Below are experts of layer 4 (counted from 0) of a mixture-of-experts language model. Rows are named router (the router's row for the expert), gate (a neuron's input weights, with its number), up (a neuron's input weights, with its number) and show model dimensions 0-159. Each number is 500 + 40 x the weight over its row's rms, rounded and kept within 0 to 999. Numbers have three digits each.
After each expert's rows: "gets" lists some tokens that make up at least twice as much of what it gets as of all text. This comes from a sample of Wikipedia text that the model never trained on. Tokens count by the router's weight.

# expert 5
router:581528497569375537492498545488474534530498568483528513470451509497529531512467496505505476469522501514493513505528438466544458439477510471482459475534428568504485516473569530516445508587555538577471490429364503519519608469531483503531434490435542479427516545437525561524487463494461490498550508519507584530535537460505577534471535434522529503553481584533507443500462486478511490511501466529525482498526514446478529476553524442554536510500539541462526474495531513489520470495569514
gate0:522579468500542557515457467529480432559538421539519506452438480513413533477502498499507484504563521503479561458460479477438498465510460471493540484449448528521576551488552579524456390452521409499469589547566510465492557461529460527508469507458494480458546548466524517513488456497469615453480478530469509523518547468532485543428490525489565489515454452528467446529538474580552485523519413467469503558550476522538505527497497489560467508500553467506509512527502516544497512499445534
up0:507523452542546526457530423435545505535506551470530561504444580494454525539499525509530532454549497471568514499483518457501515427430534505537553523496420517492566475476472457497456492582445507449520538536476432482512511537557526465461516503522489429469452540495495454494506578555456450517535497441528526465518458482452434588421447396527533511478478453507519518575458516477551519483547495533496498540383475520507486489491469532473490498533456495495494510528526514508411554467441472
gate1:497544500526529491405554631438467476515511549546551503487454484535487556382570458548504521468476500482489489440472504490581480487506544461476498502505514466562530536548568488456489499502434563496485530467590492552493599472497538495523551570475496468543475516484551501445491542464455569476489468448429509494515524546447501500481503422495531534491451533518510499538512423547462430463447546496527451493496500469502499542471561479499542465484495531439571491492518500540456570519489503
up1:514499528437512538505519437470582455524460546461541480500585560483564463513502556507490558475518545439494467523495448555554485563480507425556515490427457576448499524503448422449536553540464544416556534544517498496516448448456515492476404531562464536541525456513548457459540532483531448496478478493538528493483448507533489532486487484448477461483563487528523556523489478500450528453481516516519513375503457557585546528504508541472532477506423502521538523501456460470509497459485532
gets: "b", "m", "f", "c", "p", " B"

# expert 0
router:595543479407482595458502546534500508501473502543537556517481478474477538418478491615476492550545504540489519543532496489516508526509464447490526562478500538488508497483498468419446545532485454479475488485425462490546496536492490479555427455528477556532487526449464596483503510484467531529540468567549505420507482500475507505498495473490505526498451502460434467472395475600495506530527471537475420509515473566469482527579470493444527511525501512454447579539476465543438464473542496
gate3:537591465562496525513497527496524474484538502454495516485515516526510510441460490588461524505537545574498474426495555512417485423577525516540494480560454480503571508537474495534465629490499538540426471551476455446456448444538409458563518493509571484516516526552500504469497479529506506536484495489455552501485475455547500538528486491562497536491464541467487500432408482506537550496515477526477485442493494542550529524471423558482432517448555491512536504485433470599483487479474527
up3:528538487490498462487539506614455443509528515457405482488462549452435474530462545527502490532459487510476541547435528543516545448559493481464448459529543563441507509480473477421484546473517515484379495423446475454491568529527472485412502517513477461444523515503536469533503585495447502527531552516515507496531475490545489512539470501498471493477464462550503466492507454494456573543519452548474473505522596477428475542538537441494461441443425508557532502489480469537487418534480523
gate4:411527457478441538501549507543537501426539516514511452497501452518420484559523517515444464516542522561460429532435554554469493551509445539540493472480503539472525515504525437490495558525465493443496467532384523533520528557495503462471503473526474482535554439558491508554473518518542494469539466444496549501415513444435374517496493511494452451500540497410462506501544528542368510490546540522517541468538523536488510517458446517542536514533508450485502535509453541449514502471516476
up4:483543485479498437472559545484480455517483578508544481559492474555494522491489464487487507539566486536494498512501495508439480467462407491526599495565476533485525563498495520444463417522495443510501514490479427497454596425468507492477429499488530491537528547456553554494505527465475549449473562460438463526508465479506601556431533570478413560542433494545489511471507449546506494548482472535452577493399538490487501540502551526456471495504468481452470462503517476563467534478463480
gets: ".", "ian", ").", " John", ".\"", " United"

# expert 11
router:494472461488525596493531469585528520504481503524500540484489399469476519426493472537488499528518520474395599524535500488450552504463505458438496548512460491468540556482482472405591607537463500530500480489473476483518483601498525489503500453520505421522448491499478568512510451478515525482530480562529508458478522501473467512538518486470523563504483569526456438401511487606515535533505521489498465465565529508515518513482480492498495517529525549406500539463566509537503558476443448
gate17:455512524495458609494507484522484572480525439498482438568515503403495432480461508498495458440543489496481521474492471466398499503482417520510511485509566511489539528518470576485553578503503529543479525514478571491474497513459432498445482476472551533520496581488486467514467447508523467459526457476496471525480579440433506466517480529573486596492433518441562540441511455536564499554530497494570518463488480558474547448494541415551466477424525447504461468468525519485511465510493500
up17:533507488456496454542517491500461515487473476487449444573585507500434441498441501443463554452499512478534469494537509470496484546509454544459524523561539506491525479463442604533537485462548455512476474559467533518495481561463469534466529418482569547507511581447459446481497475560495490576519529464454480510518555418473488441528432561518477552477520465506562556430500521515467447500556454439465473507529534505544554488559527480507451467530509458508598569474533551472544500531454530
gate18:501587525539402518515493397496506501462451498478452461482512524498520394585483574463505456484525479531493546536455497508479553473496498492519411459510511519543522508538615517421536548495552550498481453496536500462519515500496495421489512459551418514512470465539475476460550449428409507446490454458529466532514523465508604496500564507518568518452438530497449518489476582467524493495517501528527460444541485510433513507551523499532511515519486470475461505559528478499558510468453515
up18:504484550499444494517540467519560474473453520547458486444464549547527458544444494466552466468478483516536459486485507462469525436474519402551500497531451475534502538433582452544492528498498589463457490496563443507533486598491512562454497507511442562526441467483416425455541547533458504463483474505484508471479438440596549520500492495537464535443505427511543509440464557478541542525487572469516508450434556506506524483518506431535536514497447502507486441527487470483553483449487563
gets: " |", "-", "|", ":", ";", "="

# expert 12
router:572449473508509505463526509538504523503522582460477502482541505484518439524451447531482493483526535529488467457480422501530446511475569562525589479511468525541503498491520503481494527579570429489508603503456506533548490527512539495454523546449483410497466514422532478527467473440483503496517456504544563525577553559495534498524578519451496513534499527541501558413501561509511523477493461481515477518534456494507416520452538463562447446517512437449512518477514583450404502568440487
gate3:468582449505518492500542501511491606482523536516487493527556518570554461446486420623496507504504479532549446506550439489555481566505494455573571464502540502547508492463607461512502516522550475525485514444534471538499451471494564482491559480437503448500518426573495529502438435544455463460500515393520514493539560536477489480533502519520531469548498527502536507458494519526524485456478512448483524521517421466498475543504506494549537482427501486485462428503499493408452568496521523
up3:490497604515458478433528477536497509533600521485439537519500528514502498480563498504567489456568493530504478518499436472535432511526511508511494602556500526467504467494445560479525444547521464509538422571488521464556552467475589517581502468567570484488589539481548567486515518545500429488500514434513462538474502514514500473531502554441485524476486480535502520540433491499454457469556426405500522476511439458456565525508438538514497469487547444501507545521508511436467507515498465
gate4:525456515472574459464524486468527564504532597487462492479495523458467556518528536524517477509541510523516519503470470533528479485522491545570497494556514496532512482537501556500540498484600488488529578441485529464589486485517537549543434509484495520436456441486509564493548472515510452475540518478577536530573590567485461569526541517527577494473514398527468527480538520497519524543523555411533479570465377512494491484430490496500521440478527485487538524502464541522477488488497604
up4:495443496448465530577437514501471428503452406483494490503489462539494481496524544495576479458491521551470497454530598551525499430466454457420549518484496539482518484505410525460463536414478465560487440482525515531492531578484545413492530510554515452523469501449520546520448527482466530536414491489461477495462488444491476451509444568450481436523473434514491513442463480533481474448465506563480550507536473474535535586506513536484503495512521530528485502456525508501538415413493444
gets: " L", " C", " J", " N", "l", " O"

# expert 2
router:514484499519453484441545515535490580513569514554505532475523393468500534445498445540397485472523500533517433483564443502524544488573480435528541531498464499464584487420458509519466531547517540505521509486521511489505530514546522547523423532506536561430498477474492565478543476462512498496529469474534467435480524459484495551522538488507437427483517476486473626442533475500521528547504527413491474537523543475491557482546468510521496391455553504498547484506490582551493558468495486
gate3:532477561565446458581476587574540476535500532507498532499460462524494449446525511477502520571448522441439475504482510541492466510539466520477554578455533532497452464422496507556437556558431538456531502473494460538533512526492580543568482515513523545530452474486423454466540509530453485457528475567563459468492518508513496544458476470450498478571500449561522514468521469453489470534482516546487555492507520457421510440586431462506536494494475498484504409507510537482535511511580452
up3:507485467491521507430451505470468491484468489577536461516521439563419495538562494450528594511522477492517504559542452427547494472514433525565591525466431499534438499479443515496482478506544425508489535510473536510493528459517438478547529525508459553396550498497476573459487536525563449439529532534555536429459507510464540470388556538516500486457479548491431507462511486478595498550516544451546512459476493508535451472503501500518466478542503488444501480446499491447524512492546459
gate4:561541487513479506546460467493443530520529500464546581511477508472605480563492426486439445484552465485433451488516528467540503517561532436544463488527457429540548463485518532509535554425509529505501478535490610503546493466482535495422507488465456485516555465539520472440512430522517520505567470525569552498511543477517505492492455538444569490448518557548496487534507514510551553460475489485516452517524505539548454485472514441492476581391481518496532474506597488480494545550432475
up4:473494496505527454451418413498506551565603545497518462438498550493547518513452560474550475495456493509544505505525518532559503516546533488527460463566460535554500583570468568452523539508486410499430479497494451549502532490497504540550489505512571466532543455503455499519474474499495525498422436477462481499443516431494436487491574465468477533500535494460545507485529490490427491495472524476480482454416542506561453542450506429468548447561505561504506472485418540430501470445506527
gets: "s", "ers", "er", "ation", "ion", "es"

# expert 9
router:525481496472451522483585535533477519516582539524571455491445444523534450415508479476498481550516484505504499497503509540559569465480540508460535521451464530514432506465585421513516501505501553468490551492440500474553476593512492515515487464536532549528484547505551562516452506491541482508526464474580457519500529462495505466484463461519427562480436553623437455515433473487470593552474541407475519522509523415540505494496497555542496537455492478538512485448507475456490498474435497
gate3:537428519442563503531508495465439466512546556487617472520415535468465549528448472455509471543504480486533556435428470494481508491475478531581461497471529447495524486483495489509555556537451477511566470527516519521517510533579532552528530473469546578518492479428561499421531466522509517531551493555490510502554470546477536471542491473536550464532554576425530555519450561486534496495506484490412410421448518495453562513543422466474511491524483515465527502460494508485482517493522453
up3:533536483492556523425497542564530471469521448506484466522470526572475432475497472421573489533578497494444590558556556492461496518479521487450483495553487508579427517562462497541496440491483587544496474517478494562518537494450506547450529522504505463490462541458464566512536490483501498508422516506496539503464453540485525510460479515460437469472537482520437524533547523504583508489525549501438531431443580469432520497480467554424474456514461544552510425520509514557438502454550502
gate4:456496433457436539524525584439572480509553500408505485490448509535529469541489392507471550452479507489561443496480504530436500443467525485566493494453465499498524496437537499465512510510521492409465524462534585506485540495526559540544535489518488491494570500517562487530457498480506473515472495526538515472463524442463511472549464498596482507521409514546518486519531503514484496457542551426502480486470469574530499439461490540449388517520503496596509489510516498625513483529477514
up4:472535448443412532555590497417592503498528486412506503528500560518510406557463439557511529472447473445578462485486483522449522493478507510513522465455473443503475489457519521481502507505546454418522516483472546555443505483501531513527495530501518499477521491563567498466481461490467422524472520517532538483517539445495549493523472505550491525531457500542514492480497474517449448510556524474487468522438511575539508452478472499462386482526494518561484505533602527624524456506513450
gets: " ", "1", "–", "2", " −", "/"

# expert 8
router:552454478418504513462511491528457491437487531428556441412510461518540544502482481497468441456493538475485504492543491496468467487492469477525500541532542565427447438492488509510512510480479453500437447446552465513528499538547519495518513478422446494460576548469529497610612470483466514510503524521533506460566540494461540512510561441470539387493470504538514454463477484499515540562508508368467487554491476448510494513527449446592530501463514497540480503471463492535512491500494576
gate3:482505419454531475551460443492501564521502516504548494399449481542473487472438447456491536538480446496578469519527536433469533461495428547478541507510533574555491409473528460538533562514494536456554494513477523440495554507501474452562524472524496390444536523518492482542491523559529524512522588499520490411505510442509466492466474488522513505479522500481510543495471511564466525431455489458440434541610475477496512515500517456495470490507505455486526466518518479536499471576411425
up3:503507533581502514495501501435498529560436405535526480504518478515493455502516488568496446492574556541510502510538530491477493511539470499486550548504458557551510484426508533459491504533506442516481514471480454488499460470455538551422550550517523430548472491472474495532490492462524531505542627523468522420517477451514486530472429460458533444536455458450507521519551478428433470388486538488452505541497544509501497513479483479442540479476478437503506478637473550423538541530481540
gate4:573475495477516449439480487586495463439545577447544455517440498517494543558452511498505464504509547505433506505498539523460477501454471520486477509491563550434453422531503476450523562491444478525485538485585455491481426535506536514503487536505508485442474500493479436526536538524445471543501440446437502458497449519524522509520466409526499442484468456527532527439490497526551539531580558452440488473524520488532509544567567461550505526448418467496497509546540533508539425511418569
up4:507482490511484529439575498498439499543528551549512460470526488442496496568644464536500515511493559549512526503469454539478514491370495593485544472543510502571496484539457539482439508536531535473503513553444489530490511437506474454530507527502519510475493546491408458527577483510531493406454504501496462457440499440501580542510517481512493448519543474526478414505501547497496505507521502491465471530527480576518499568459510422539567544475512457494567465496510477530540536482471586
gets: "al", "on", "k", "ol", "um", "em"

# expert 13
router:455429517463501488494492492522530507535587472590530558404506495459516493440495420529472477508526538528455556453520455513487463479454476512502449550458451505531475515533474458454543494483511461516509439488517469553497491506506461516523457518532425456495514546497477498511485423455565464406535477532557489368466549488494502523643487512484461552488506497502464501464436517530488509518494459414448458500519556469486555488551480527485537554481551513536482542512587519549537529483536546
gate3:532520487419468462520464557507550460471508500462511523563506437443491543562475455503515481522454550495438494469495499389431518436494472504498485550514513506626454502532561551476489554480477489495512516428436432498473515496519485533528469499494466539531510434464545541505450477454490434460465516530478521475523448477528556478462522424511412475536536464507492423570559470506458466548468482544483492528506454474496527511494548503467552528600482528525568595492439493437493467479525535
up3:477544588505470564552501458420515444546454434490463460559511450478538509490499515546519543432518549569503554425515511476508485501515521433473596501571588464498499503453496536443472470524501460527428514489483497458481456406526533550455450521552470521534495495476473503527494527466445518530538535460475518534578417523472443489574532459537512491522511503548465500491464445474511549438531496503501499477458452481527480450515609484449516500583513512469460483527472513450524487474439434
gate4:484551530555479515413488526555539581474548481515460541490446434538469531486552512504519530518561469480524495461519495535504557556492483508470516387543548492528547525425508423485424464467463485456507515497500447508512629453475552459578474497468445428502506540574513511502559422477518489491508479434517492464467469491504477462522431508494483525554527491541484446500464499529567522520545427492552523534478526470479488469545449546495451516466497478443467563485521543557454506479407513
up4:537471549498460433493508509562528513533568444454555555591490474517422472420521509530488534531502564505528425520536498493554486524426529448424542458461534505475471529540520462485521401491493535506485470447498554469477535483521582586488497558492516517515533531553471498502602500491470552478507505598526510445537447478491437513509518529452468560566591504507442437529485496499545482520521501476539573550471443526475457440487485516495516498472560490539458492556491539488467535498481535
gets: " the", " of", " a", " The", " in", "'s"

# expert 4
router:526472485542521516539493549471495483451487514498490522490446430399468545457498473525464460472505591551408534433517439482517434474472501541481549551510547547542455528466471432530494539567466487484436494505491363491515532563525536510521432439501550451490466516503499586486570484488442472474516492496563464491479528486477519457476544460472486456508470582528462479425442472534510540543525539488508521451573504464528545453530506497473481508472512489417510566513459445538500521443536460
gate3:507470492555472519515506522460516480448523467508505443522449449506577465509529477532479506443496540434442494407561490422426511539490456529443517407448527456482445561489439524431514489491581477490494541534487452470543532509530516531508427524481476487481522504458453464526522449537527416479455463488525506480554539500510548543542536438527499571454463502517450490541493485434482491494452490545492576494496461522410519484526536458446507636454476455453517541540479487490495427496465530
up3:544439500551417532578493516454489478481518528502455470432502480500559519478563515520452518507428540482423500483543579469453534498493503479536512420458507501538524468506467526472506477538477584593513528462480494468546468464513488435486471490466503509513503491558463568475559429564514439549513492478490467472471399477495564480459451449556507567417425532487506464547532517575497511452517522502542600457560487555461451498541487436520474520510491463462551501520537479459493458529478528
gate4:547542475438458492513477531525486473520493559492463460540534452493452610532511534487489511418488521592516480520540467548486497526485424484477519494488512522521528512509469537493570454570492534548468510473462473555525482515576473481452446508417484498504526566479554467544524501440491474377540464555408415505467503520551536501504439432504537529420565510476518524495491426540481499508524581471462486447502534497554565504487521432473515586453547516527538532504498487495509492469520549
up4:512448406482506417542527542472481526458463461490503411561549408438464549486504491537557477490524584507452476524494417523517529515427501493536471505525479513537456480471481457421504472465495589494508467542500483494442565554565504504498547477473486544526496498470506485552519412558520518493512485467534515470500478483416531523443524444556552491463483563478525544491474447460516440501552547465495491431461504484528519443539492506459533523528454439434551545567552437539516468500553522
gets: ",", "h", " and", "i", " H", "th"

# expert 7
router:464589513485426482505506571539531480560491526555543543466563493573524497470508487521490482437487550519440613481539467552551514504510540510384470528501481529437516515363504502497484563472450464543439532494523472480516563563483527508510521522478495512485476539496441477563508485496482467469503489488555488453481480504478539524480543464517438462493499528607431492508522525467484532571507492495460498567537491449515481504565492560456512514479496467544452554516456531495534561446570568
gate0:481452430457527460507549523500562539472600491440498539484510464531476520397539477462570497574518449585555599531556456492550519515464455498482451521491527585505481539501440487446478493445544470526486537498565443442548483501474505492540471533471529515469486464532489593541496461461462497512508513477505525428504455449553502562432529443482503457433519510471485493467488550497499467493536492477528454512485418596511506490527524502476532457495542529552445506517541582483528534542487549
up0:517435448432492483561564498525574440507466544547498540489479464433517498509493400468462520556502532555501535500467488507475507424494437491607422445509513473449469508502486486494554538499555479460540493492454546488554459491521524548459546529516562525515509530474497559499482457468516466524574465418542543478443503516554500580446457476533484476465455488533452467560482539458501442474537528447549551522466554521492519591491538516572420495538471537478477461550463469506504557470539493
gate1:488502477486454511556542438526494515429473493558555503485490558475573625520515516445487472441543486456539542535450568560548486485489491485445569493514611513557480516511519513442492492507526521516459574430429505539485535515433489480460567512526454516449498514504472500511475518500498536497488473466488487418537523545469552509481542446502438490449514432488460520495536520479522443565553518524516584469492471451480506512508583442498518501505446490536486509529548461419477568465571572
up1:467448493474500447528451529486524528532543544555526487513456447487497457531486463460491565503404509443419525554444558557516470545462416453520502509519468550492554497533444501479542520530523478569493561425424471571493435466571462523413513422501511483532468547489459506472500483554453496533601553455521465497498497502555458545511489430501538529499451529489522488494552520481465514493524525491616488586470511503524545468512573468516484478557481472456559492511518500511490531487448545
gets: " l", " m", " b", " f", " s", " p"

# expert 10
router:591485492496515542500540463534564598533488534492488566511462449552489494422456482494528494568505504553475580506512533504483568455473524545461453587488564542506538563482501451437552614617502508490561578479516502474540504531492475500409485488499499465499534515428531459490526487512572477522537444537511467502540498462415517519537521473483502525473462586493475492418439504535506539471522576469486519516490496487513477524481489558472474491516504494512490538539495479534471562572502450
gate0:581522465487537494483415486518538427544509560475501485528458496465490479485540475447479495493547539504507497506511561407436515433535492466609530585493524470528508539535454471448485531449502526499484493487516563547468480533548508543468611535437553535519497529452489446497511523536505499514496475541487581485497600488497477504462446482500514482534437474514538500417420457515481513510520519529494509515437515496483433521420469477451453516379509554456469521507502494431442527452463477
up0:503492458503471548492510452539412504446562513575557501502495498462458488389502462485534486620517491478525492529457472459562532457469499542458485454487453496487553511477515534545488543468484517420440518514470494484441539563564601503464493517497475480492517433539422563444489524473459484538434526516483533499540468524545504494527515506504461489512528480533534513572555492476440447512523523582619505545567475497465498540497471538463449471548494465489524527570519490505544435552555500
gate1:481558479520524516465553490564485477479445527438463554496473578485490440472486500445559523453529514546437451520558514462522575432452515436540590527425550514522510497526496521530509470521553462444490499461510500548480475497468555549473489519511471536526583505496499514478457499536552550536403569508476548418500470520483471519521541419435411567547473522459497505581575511502489524448485496462570488507448497533499556523493484540481562497463525536468496505589503469477431505477519487
up1:460444481463533502497411566514501484486529491551520466482556512461500579532507470465417481583594571497442472493481433507486475557497524459464490471541515543498491481418443460514468514520522477490499446548534487486521500517515482433515565489435556432498492492509502533488568487535417526477547472486537478498564469541445481485456464582492601528590515501466519564510499496491441518495495547467459544548482444504504491484492461452492590508505415509557481455506506552573494491448536548
gets: "\n", " |\n", ".\n\n", "\n\n", ")\n", " ("

# expert 14
router:475458522478440510513550454529466550500470481533516511520481459466529510523525419517397499506514484524461481510518470418492486509506509498534489542464416504550522489437514446509535539504491506421531530506472489527535457542533548543470376459488547552520481517446505566483514503488486535434593457508472511455542530517504477461584472513469497459555525495510417520403521490508576475475490436540545559546489449465437472480516432538594487467498510455419523523513494494486534478601463472
gate3:562413505558501458528451508533500514520467500544531510523454459518511560525442377552475511474492543509449601518529537476477495437464492507525522460464501490495515531497546456564483568479507508539505591565521437493499481488560476453480575452488529566506540566488479523488458509500574525445469442511508595518546547492460458499486478521534463382521486434460495510544457544495476485506488495546501509445530534515504445545451505547516416583484499463488488458562537512447516517527530532
up3:437526478463542530444508499492510484488571496497493466469500545514512493472533543496508458529546455560500437475483452489544543568604465462453502504591502480517448487521444555484564465523482483437567468478468522481483500523477515502522413482464512486505524513505518455552550542526452440599505577501497425490443488540590519541467507470456482570466488517526482478463540474446495516557526490473510411503484461444556489441537478371462489489510479547615536509464514489527486463504496465
gate4:558483436472478472501423459507487519431486433467437574533477528455448449505486433496510519529485574487483495506546528435511552460530586515519479507464494512599526501455524461549471542510537503559463508462516463510519479573533548550463416511549533498500465464449486508462466496560559500406620507452519535536547542510544474457566465445531558516478538463533553498504513492574508454451542500508495521597460503507464528530433442519532501525479519479476545481476523517505488556508485547
up4:536574511508527467487427571568498437496525517500568472509501413491545550523523496544520470531459484399541479524508513568504501558490442540527508531525456498451528569548476424489511492530524472536511497497484497512477509441501427398489550461444514494485572496580487454555531520448559430571461513526515561490441489545517487505486532514458478507478491537447524493515462552482486610522494482525594504449570489483538502451525493494491504464456447534538464486578504476498522556557545459
gets: "0", "2", "9", "8", "1", "5"

# expert 1
router:472477474523449528510491544494501505501612553429489536439450516458578511386480518558485410535520545477503515511592537444558515506543485500523509552520444519487498508498564497541512510497486447486492507484513386468521518466574458476467470500471538447466522549450461583481540481412563475470528505491534478488548485474489534520528441485462448451617473518498505484506533495463515487470497424497440533529488541525501412498479549462536532493506485469537495525486556460492413513525457483
gate3:446473444519485468613521483628537536512515486520478570519480505509500512464534508527531528542510535464508437492536477514493414511525502513501517423448510447444471457485518471470522481497490431514511536517521407537419484507550427514461461446534537516475558521511616504565455464462448445458462479510454469482512501490504482445445467474459513461506551573530543502481477475531530479530451506491421515440482503502490545492514528500499467470461443405508426545474513417475428522504472470
up3:517521456426525469459502524398553490439520520447442464475563470440455456586495481513492420460513507487391555538524539513487539507512487468572546445548508569510563458545526486537481465542542509507487507500506517542523509502486506476479570506496465479493533431451433423497482476527487492515538528500534522468445525505453500586444489523471511555540520434468554508536529435500465488456489477491605569531532530449406462519568445494519516482577506504491490471493525529495537547494484443
gate4:447583428531486468429524528521476555524536525452512487525481532474486590516461519459486482500528486496411454487513518440562494492543551490462542500489541491493524502477483408544502536526452458533486520534509481479491473430545536504479497471502447525477534423554529433480460520561460452504531576503524458469446465502413483539499479520434472483510567430522423525540497561454566454471541502560459545516589515489477462489547471516488480466510489470531447521568525485427499388467540467
up4:536531544484507499519507487499529583500478473373504478486466545529481492484523467581512476514540546507549560420488480527461498566495496506454527459432483527540459528504513479498535554501434477464493525436512454557536508543495579512503532432458537488599539532467446443452514465515526499420521463533525489503490433490491525471552536546502509558368505519450445495518512479455520485550504495466491443485412533561567508494461442436546562495447509559533565500473513527541505518484473465
gets: " S", "S", "s", "a", " D", "at"

# expert 3
router:460517476434517488476549476551552548578494576480500508507503405511498535501491479495438460497515517501510552494548467550481477392557497518497446552570480512439589533470497409452477516478478420523463470487512511493510519525527529538501493454453481524496509499475461556533476457482456508532457482477548562371457507432468508475474444488496490542524508449495412597492465476475504508573497450433451488519540525505503516454517490559471509428515537470565445512506582475508539518458515537
gate3:497521446436542477467543486514561551520433535535534463524591519501530457521483513520520471521484505451526487554491496441397519536521475531459467512517510512482533507520481530532437420524496514526482519472542573466586499485515392580521532490437416512551565490510497531522485502510531448502489495442533506423522532450438514502465518461453558535485449492535461512485603508543512455572507540513464493522492439572468450419524470559495467480423554497495467490512500410558481467496467499
up3:567528415462566475511592496502532543506461477496482528485499488553436520497490495531457475517511505506490484489496447481572564534463505536498522508456488474553507466549438452480522513524514467516444491540455508481462521451545461562479492433547541487443515542638479392451457516568473488547430511432469458365514551462479506517514483511545527485479523586540478620467494537522483492519525495492511512459465495557529492517502474550496521494531533485487441514522487489534502452461495579
gate4:501526493473533569524525489549527567531482468426522563554474443485453505474513468533488583453502527530496526494479506519475456518532464495544538573576455502499558452448511458474516446485535435461494521506467466458497519546434521539520475513493441448544539492500532543553452434512409489633507522469548517527487514378479533543497453460429474447536450524493470503479506487478468448480471450553497487492465436484509464449503578487559508479552522506493526467556471426565568488488513482
up4:531519551500515469509442487477446455476566505588509475464479518578533533490504579467514471523560501501446486490508521458480515499452525479504496402449522481489516512508547471525516540491471517471491444420510524541511444433572503352497472510494584533517536461519489466472517558511547524399518493579506399491559551515547463472461521533537489466520571564468541465509505496497553515562462545509532483529509575520507446501483451446454498496494514531454464548503524535441489532562513445
gets: " was", " to", " is", "ly", " as", " he"

# expert 6
router:458473473436478523488549470509515593537470540467486454478425476495515548482457514505412487529518487503490600523479522520460583414603512534477462537480474503450449532503480477486504543499552558474512493464489489502516482449505486473541430548487427482500502509541517462506466459517521499481525512575603480535553506446490512517657497505517500526490468538504481464471504515535491549533525508470492542539564512474444408516547444470473528413553472462391457484498510490528499513496470488
gate3:477468445463488486550529482484506577501455498450430434511441470522518491552441516468460522449508443478511552431516527468483498517535521557485524398498471560523519580471485551488458519447458497445473454471515470488496541483533515531479477561447504446448504546560503466513481397567517486494516493524471540473493476549466534574592446518463601498431531490545435472479480546535458517487495467537553546528559506472481478526552538512482518419524494502463532464558457533470530456492467596
up3:509492511508461496505459483549549462518532545486491471545462495372534539453476472435515519491489488581503537504512536513461442466517446500519481528521517538554453488511476431438504466517522478523448528511441436485504507532422510543459538435460431497486561515439519489490518412484510568485427520493502560545482420519502489483538530461463459522405475426486478501444521552463455475448443532536483533402497477463402526514511455536553488479509481430529517394541472512513471487519523536
gate4:493544473467458538464535539502471471472488548506511460425461545539461552500487496491508515565549467442411493511405478498524537491510468488591432552492508508472501437501544537467549533484429521460523518549471544469486467474466481451550433441466436550403495466566467466500484523554576470535511557471430461428489526506495505417465499496444491470481405522467471495532507518499450514483500549504546549412591492527545511480509461498465497490530515407494536487488506567473485529553486506
up4:466565569473538453536548515522608463463435473443495516443470498536497549525499436495461485477522515474561546488447458496511488564456457478509458551520498467492480472510497484485404469541541485639467498498511479551517559510449561456525527471504470534534519472475523522521526521523538500506480422540490430488465474509483483518488424559517482438507434523499514535519438487576558427437526459479488496466410533510443491461519466461537466547494554522523478525546516391476483546473505539
gets: "ed", "ing", "ated", "ive", "ted", " on"